config.toml
router_logit_norm = 2.0
lr_router = 0.00144
num_attention_heads = 2
positions = "learned"
init_std_down = 0.0
Below are experts of layer 7 (counted from 0) of a mixture-of-experts language model. Rows are named router (the router's row for the expert), up (a neuron's input weights, with its number) and show model dimensions 0-63. Each number is 200 + 40 x the weight over its row's rms, rounded and kept within 0 to 999.
Before each expert's rows: a language model's description of what the expert responds to. This comes from a sample of Wikipedia text that the model never trained on.

# expert 61
What it handles: Capital letters and short capitalized pieces starting words or acronyms after line breaks or brackets, such as He-brew, N-eil, WW-I, OC-L-C.
router,241,196,146,191,238,121,121,189,171,163,276,273,201,152,236,226,130,224,156,160,179,168,210,232,244,186,242,197,287,187,259,182,191,130,173,161,204,233,195,221,170,238,258,171,233,241,152,180,183,180,208,207,195,128,245,195,204,244,235,183,251,167,224,212
up0,189,141,238,212,70,199,209,285,212,199,152,168,231,217,247,209,233,217,205,175,190,217,194,182,232,215,243,226,210,261,254,236,243,194,179,225,195,126,212,114,255,187,192,202,223,225,202,204,218,189,196,274,181,191,174,223,222,248,189,207,182,200,253,287
up1,200,161,241,181,266,186,230,226,154,280,189,204,157,223,113,177,197,178,161,208,294,195,200,214,209,162,226,116,188,129,195,244,243,266,279,264,228,188,177,228,199,193,212,139,237,217,190,188,142,146,192,235,175,252,205,171,226,215,214,195,165,179,215,181
up2,187,80,219,171,243,175,223,266,154,185,243,202,210,178,192,299,134,143,217,234,196,240,162,223,215,235,188,188,197,182,153,173,188,243,273,207,191,195,138,247,218,231,225,188,190,157,185,209,170,276,191,225,217,195,197,143,261,209,173,334,174,188,138,133
up3,201,206,233,207,170,191,118,171,213,186,218,218,272,194,170,249,231,209,258,153,209,249,228,163,183,168,146,276,196,146,165,199,244,210,126,211,229,184,230,211,166,153,238,290,188,153,277,221,204,170,200,247,227,199,214,205,238,122,147,148,204,296,220,163
up4,147,134,239,135,217,182,157,242,168,190,196,207,158,186,202,206,232,152,199,195,198,182,253,235,151,283,225,241,187,221,201,267,245,191,222,246,228,229,152,185,265,254,232,196,223,195,131,162,204,230,93,235,196,200,179,201,265,165,198,248,127,232,221,179
up5,201,215,241,221,132,155,180,203,164,172,254,202,209,186,164,297,251,256,196,167,175,104,200,193,107,189,179,206,198,179,218,204,197,220,233,166,148,219,143,257,183,224,197,242,200,178,268,137,251,226,181,195,153,218,233,303,232,202,189,252,153,340,191,186
up6,204,141,230,207,101,181,214,181,221,276,235,135,144,212,197,176,138,201,239,178,262,141,170,183,177,224,199,129,215,220,189,212,236,175,213,263,172,252,124,189,164,192,223,190,221,238,160,235,154,201,180,233,225,216,109,166,214,196,207,242,211,173,151,280
up7,233,129,206,182,207,242,246,222,157,259,218,198,214,204,197,213,162,197,178,215,173,245,190,283,123,267,244,202,192,243,202,140,262,185,200,228,182,222,182,181,251,210,176,222,237,184,176,201,268,231,150,224,171,211,176,181,230,235,131,261,102,167,138,288
up8,211,143,213,221,58,221,117,251,252,219,194,222,226,254,200,245,181,190,221,189,275,206,197,238,129,151,242,182,185,219,220,202,207,196,215,247,195,237,215,192,238,185,190,245,200,222,196,194,192,212,182,204,186,231,116,181,213,239,142,148,201,130,213,286
up9,192,171,227,197,169,169,240,204,209,205,229,205,178,210,210,252,188,144,200,210,187,161,162,165,122,203,189,244,185,203,176,212,248,177,277,205,249,209,155,203,235,212,189,282,177,88,230,296,199,227,170,204,142,183,182,274,210,225,185,255,221,167,201,210
up10,240,239,225,194,128,196,215,170,220,220,162,204,283,167,168,238,193,260,162,186,182,204,227,141,217,257,226,152,153,124,217,153,217,212,195,211,108,246,169,186,275,185,189,178,254,219,182,176,149,209,213,278,200,213,91,164,198,181,191,149,159,175,177,176
up11,172,177,232,246,219,169,175,201,317,198,186,215,255,235,198,179,176,220,192,237,228,287,112,190,197,146,204,156,168,157,200,201,236,149,199,187,224,172,230,227,272,145,224,129,262,161,138,186,236,178,264,191,249,192,85,240,226,184,198,176,245,186,230,201
up12,181,171,236,208,281,233,188,200,137,192,228,186,227,142,248,245,194,230,208,219,180,212,176,295,210,245,224,122,212,194,195,215,282,149,246,262,208,112,168,180,266,146,166,116,202,248,201,151,134,191,93,208,229,200,175,262,187,215,241,300,147,193,249,110
up13,139,284,219,223,204,156,220,263,225,201,221,231,192,161,188,306,192,146,195,121,234,134,260,144,171,220,131,253,188,138,172,213,197,223,210,214,254,206,204,165,255,268,258,276,201,198,216,237,249,165,163,236,82,233,202,247,263,171,145,223,159,211,183,180
up14,186,191,210,218,200,194,204,237,241,267,182,138,136,200,148,214,196,150,230,143,207,159,241,165,148,239,179,256,173,273,179,229,243,243,217,218,215,159,174,203,166,158,218,155,188,150,217,215,175,248,189,148,231,229,217,175,189,136,232,179,204,176,198,263
up15,169,124,234,182,208,214,153,195,172,217,203,204,118,180,173,200,181,263,180,232,143,286,188,222,204,225,204,142,208,218,219,279,307,232,223,257,206,148,196,257,198,204,188,150,193,217,158,155,216,202,186,274,237,185,228,147,233,226,171,249,127,208,212,216

# expert 15
What it handles: Person nouns like men, women, officer, doctor, especially Men's in sports results, plus table pipes and digits in sports or election tables.
router,245,223,145,189,246,145,158,159,159,173,247,248,160,157,249,154,167,233,166,184,225,194,236,200,260,185,246,150,267,164,238,175,159,149,190,157,214,227,218,244,163,238,251,163,244,244,163,147,221,168,251,159,220,139,259,176,143,250,249,167,230,148,208,205
up0,211,176,227,260,195,278,215,288,256,161,170,181,193,285,153,215,280,165,261,205,144,130,201,214,127,165,131,223,141,206,189,210,226,262,234,292,212,174,148,151,300,239,161,168,177,129,211,213,239,216,231,197,214,227,177,233,245,154,145,221,176,188,182,132
up1,194,144,254,229,181,256,227,194,199,215,202,163,256,215,166,205,188,143,222,236,126,253,182,191,146,202,219,237,174,212,144,157,228,265,209,230,153,154,174,134,179,137,226,321,108,146,213,223,194,226,94,210,186,225,174,172,259,190,184,250,184,207,212,210
up2,196,200,262,187,165,255,209,217,228,236,166,134,219,246,191,237,220,215,263,237,202,163,231,193,209,217,161,284,163,240,148,212,207,284,203,238,149,208,212,168,287,192,159,234,207,160,218,247,107,181,155,208,169,238,165,233,237,135,127,203,165,219,182,257
up3,142,245,242,225,206,222,250,248,226,199,129,147,256,198,249,223,271,191,231,197,178,154,227,215,155,153,204,219,190,161,162,301,211,203,209,243,137,162,223,215,222,188,157,260,199,202,212,231,182,153,188,228,201,243,163,274,212,204,201,238,182,206,174,228
up4,239,186,273,210,203,241,253,198,216,214,184,162,234,180,260,217,213,169,246,180,216,237,241,199,94,157,180,200,190,186,179,191,208,229,254,208,209,175,178,171,249,194,146,151,177,195,209,171,247,198,209,219,252,208,151,204,269,172,147,239,217,198,218,213
up5,174,232,262,246,145,260,203,192,185,156,129,110,214,263,187,181,228,206,303,186,190,198,215,198,182,157,162,281,192,138,175,220,204,221,197,193,278,185,223,212,226,253,177,264,176,87,229,210,216,222,198,230,197,192,159,207,212,136,206,185,160,204,157,191
up6,155,170,251,234,218,293,174,225,174,281,204,184,212,263,229,228,212,214,197,172,214,162,193,223,223,244,125,236,171,130,197,248,223,262,209,309,191,143,226,175,192,196,122,213,168,152,234,198,231,198,166,256,202,180,196,242,196,169,184,185,148,233,193,173
up7,224,208,259,208,195,333,233,240,264,156,128,204,182,175,163,233,219,234,157,164,175,179,195,265,227,180,172,226,135,243,233,257,212,225,210,232,220,177,226,152,210,145,147,191,199,164,170,237,211,190,215,223,171,169,163,213,216,194,204,221,122,292,203,186
up8,148,180,232,122,197,244,190,268,206,206,231,165,177,249,211,201,213,208,185,186,175,166,181,210,137,232,220,262,204,219,82,238,216,206,210,187,228,131,125,166,210,164,200,237,141,133,253,224,246,174,221,229,189,207,161,227,166,136,149,184,109,211,266,260
up9,212,212,279,218,175,219,257,262,220,272,238,178,172,172,101,250,204,183,280,208,215,211,214,166,170,220,169,249,140,216,212,156,280,258,218,269,195,204,163,146,249,138,144,229,148,180,251,220,223,198,161,249,232,281,138,213,190,98,122,231,140,227,229,185
up10,216,105,269,182,212,237,206,196,180,157,131,158,203,265,207,175,187,194,195,224,219,144,215,165,208,260,157,216,204,183,162,298,191,222,204,146,190,220,259,127,168,222,201,177,152,138,157,205,152,222,196,199,194,238,180,162,230,165,218,147,147,216,210,203
up11,187,213,248,154,107,191,235,256,191,214,129,145,220,173,165,169,177,188,220,245,186,217,203,167,214,186,208,235,194,289,231,159,292,256,202,225,147,169,196,209,146,119,255,257,192,176,199,250,161,251,213,193,212,201,171,127,240,178,166,204,155,216,189,165
up12,132,220,241,194,130,143,202,223,137,224,244,140,220,235,208,178,189,171,270,188,172,261,226,169,183,299,165,228,195,175,199,172,225,205,220,205,180,201,153,188,254,195,169,190,197,190,204,260,242,174,225,238,174,170,199,191,257,176,175,177,167,239,195,157
up13,172,220,257,134,207,281,207,180,210,193,176,183,214,201,156,170,204,188,166,224,168,216,178,169,216,186,156,196,143,239,169,163,214,233,245,204,245,224,205,146,185,128,204,189,163,197,185,217,134,208,189,233,198,226,161,204,235,182,157,168,177,134,197,270
up14,124,207,317,228,154,234,248,200,173,184,175,151,211,244,146,230,193,187,239,231,187,178,208,191,122,182,228,230,170,197,140,217,277,203,221,157,232,210,187,159,156,200,160,223,211,229,154,200,259,198,206,184,169,236,169,179,240,182,143,151,109,168,231,236
up15,144,169,251,218,200,207,216,239,164,288,186,170,226,202,185,227,255,147,247,164,196,218,230,200,147,225,182,273,128,219,216,223,299,231,230,228,216,217,219,209,233,151,179,204,185,214,225,221,178,242,185,186,248,263,120,256,150,131,162,191,141,219,209,212

# expert 39
What it handles: Given names and surname pieces in people's names, such as John, Robert, Robert-son, Edmond-son, plus he, his, she.
router,213,220,159,174,213,137,112,194,212,219,204,253,136,181,220,230,209,239,209,234,255,197,246,204,230,208,224,147,280,210,189,189,154,171,192,183,196,201,180,251,221,204,181,212,179,280,276,220,95,170,223,194,187,178,228,184,202,216,269,195,257,164,152,170
up0,125,167,214,231,242,232,236,323,221,166,183,184,182,176,167,223,258,183,265,120,188,217,144,158,165,181,188,201,213,151,114,244,198,264,241,182,211,191,238,173,165,207,207,239,154,152,241,188,183,198,206,193,181,205,203,169,234,228,214,157,211,201,235,272
up1,191,231,218,210,175,187,211,173,188,226,215,257,245,308,161,177,156,216,186,177,186,230,172,174,168,201,192,289,174,224,199,167,212,258,195,135,254,218,186,155,119,128,144,168,247,184,245,170,164,238,213,218,206,216,180,178,162,232,154,263,164,246,212,226
up2,212,228,221,155,241,183,211,172,216,200,226,253,218,222,113,187,260,117,202,201,230,206,192,170,166,174,193,196,135,207,252,182,255,175,241,251,259,229,156,117,282,183,162,233,186,178,183,250,205,219,188,247,164,180,112,182,136,176,166,222,183,194,195,218
up3,282,210,204,193,188,216,165,185,257,192,131,150,146,266,174,167,158,260,240,225,179,300,144,187,184,161,100,232,171,258,201,217,256,294,226,177,119,221,154,162,217,200,213,248,186,179,181,171,191,176,165,215,240,179,196,158,196,227,220,188,187,242,188,160
up4,223,213,235,162,186,178,206,171,211,214,184,174,199,242,215,204,241,291,254,170,205,176,187,158,223,224,188,98,224,166,120,262,230,138,236,143,178,195,181,229,268,212,205,204,234,258,268,261,149,144,234,216,180,202,158,142,158,165,248,297,216,199,171,141
up5,197,185,250,159,215,174,215,217,240,279,205,244,231,227,161,275,265,213,202,207,60,194,246,160,213,244,174,219,177,170,98,149,243,231,150,162,202,183,252,259,169,113,217,305,242,169,235,293,263,173,116,235,201,174,212,218,187,223,209,158,197,194,277,207
up6,201,178,218,221,182,215,199,136,147,224,136,222,206,180,213,221,253,175,210,173,192,265,169,152,208,241,228,173,176,180,218,219,215,144,218,158,243,214,219,169,199,206,162,223,169,216,64,199,221,173,141,222,174,146,122,255,204,209,125,200,160,279,200,302
up7,146,211,205,174,124,197,109,247,227,263,136,209,220,191,225,198,203,255,306,185,240,181,244,191,196,139,189,188,194,204,221,231,198,278,182,190,224,139,181,244,212,153,147,250,215,257,250,261,159,204,106,221,246,265,183,221,156,188,200,249,190,198,178,201
up8,218,192,202,164,166,210,202,189,212,159,178,216,225,193,250,206,232,173,232,178,231,207,188,184,208,218,236,252,199,189,172,195,186,197,121,223,200,148,254,209,283,219,131,237,207,239,210,254,240,171,221,242,202,169,190,291,226,233,150,205,147,185,158,276
up9,240,212,221,192,197,196,182,178,196,169,199,170,223,176,84,238,215,196,184,185,191,228,163,211,172,215,249,186,200,165,175,165,206,281,238,131,170,172,199,214,154,185,127,244,273,187,161,188,258,194,137,287,222,214,198,205,183,209,198,193,135,206,217,181
up10,126,181,183,186,210,156,211,202,227,244,168,197,175,205,172,269,178,181,206,243,242,231,278,177,164,246,233,178,139,161,179,169,272,197,204,297,234,151,200,236,372,267,133,245,166,262,159,258,278,227,183,202,132,288,228,159,211,216,172,214,201,186,192,183
up11,146,251,246,199,155,218,148,185,289,208,155,165,200,176,195,327,272,236,279,245,176,190,258,212,206,168,175,226,194,200,168,208,190,264,197,225,228,196,122,186,220,157,183,160,162,206,228,178,165,211,156,184,188,248,194,249,227,207,173,233,201,203,187,208
up12,224,218,191,183,187,183,195,214,196,215,67,165,204,164,231,187,172,211,163,176,205,217,147,210,200,162,186,210,199,164,154,144,155,236,238,290,125,215,145,108,178,181,95,105,175,191,220,216,175,155,229,238,236,175,161,224,245,181,231,253,195,216,169,239
up13,153,217,223,172,234,221,215,225,179,230,265,175,177,175,247,229,153,191,278,190,196,241,246,205,143,139,202,160,193,184,206,222,210,176,253,236,206,206,151,222,259,116,155,171,160,187,171,269,194,142,199,237,268,189,162,223,251,150,78,237,203,213,191,174
up14,223,234,216,246,142,190,195,264,256,278,242,246,201,191,178,213,230,206,257,167,189,241,235,177,194,220,118,223,179,208,195,235,201,247,117,207,216,216,187,219,238,210,81,231,177,243,221,217,180,168,117,318,139,277,224,257,164,175,212,209,227,241,229,228
up15,158,222,226,180,143,157,171,208,256,223,184,200,223,200,187,227,190,187,206,180,159,140,217,239,179,174,204,195,163,235,188,218,221,193,211,236,233,250,168,229,272,219,221,188,214,246,228,274,164,171,181,183,149,263,211,220,231,233,154,138,202,201,221,127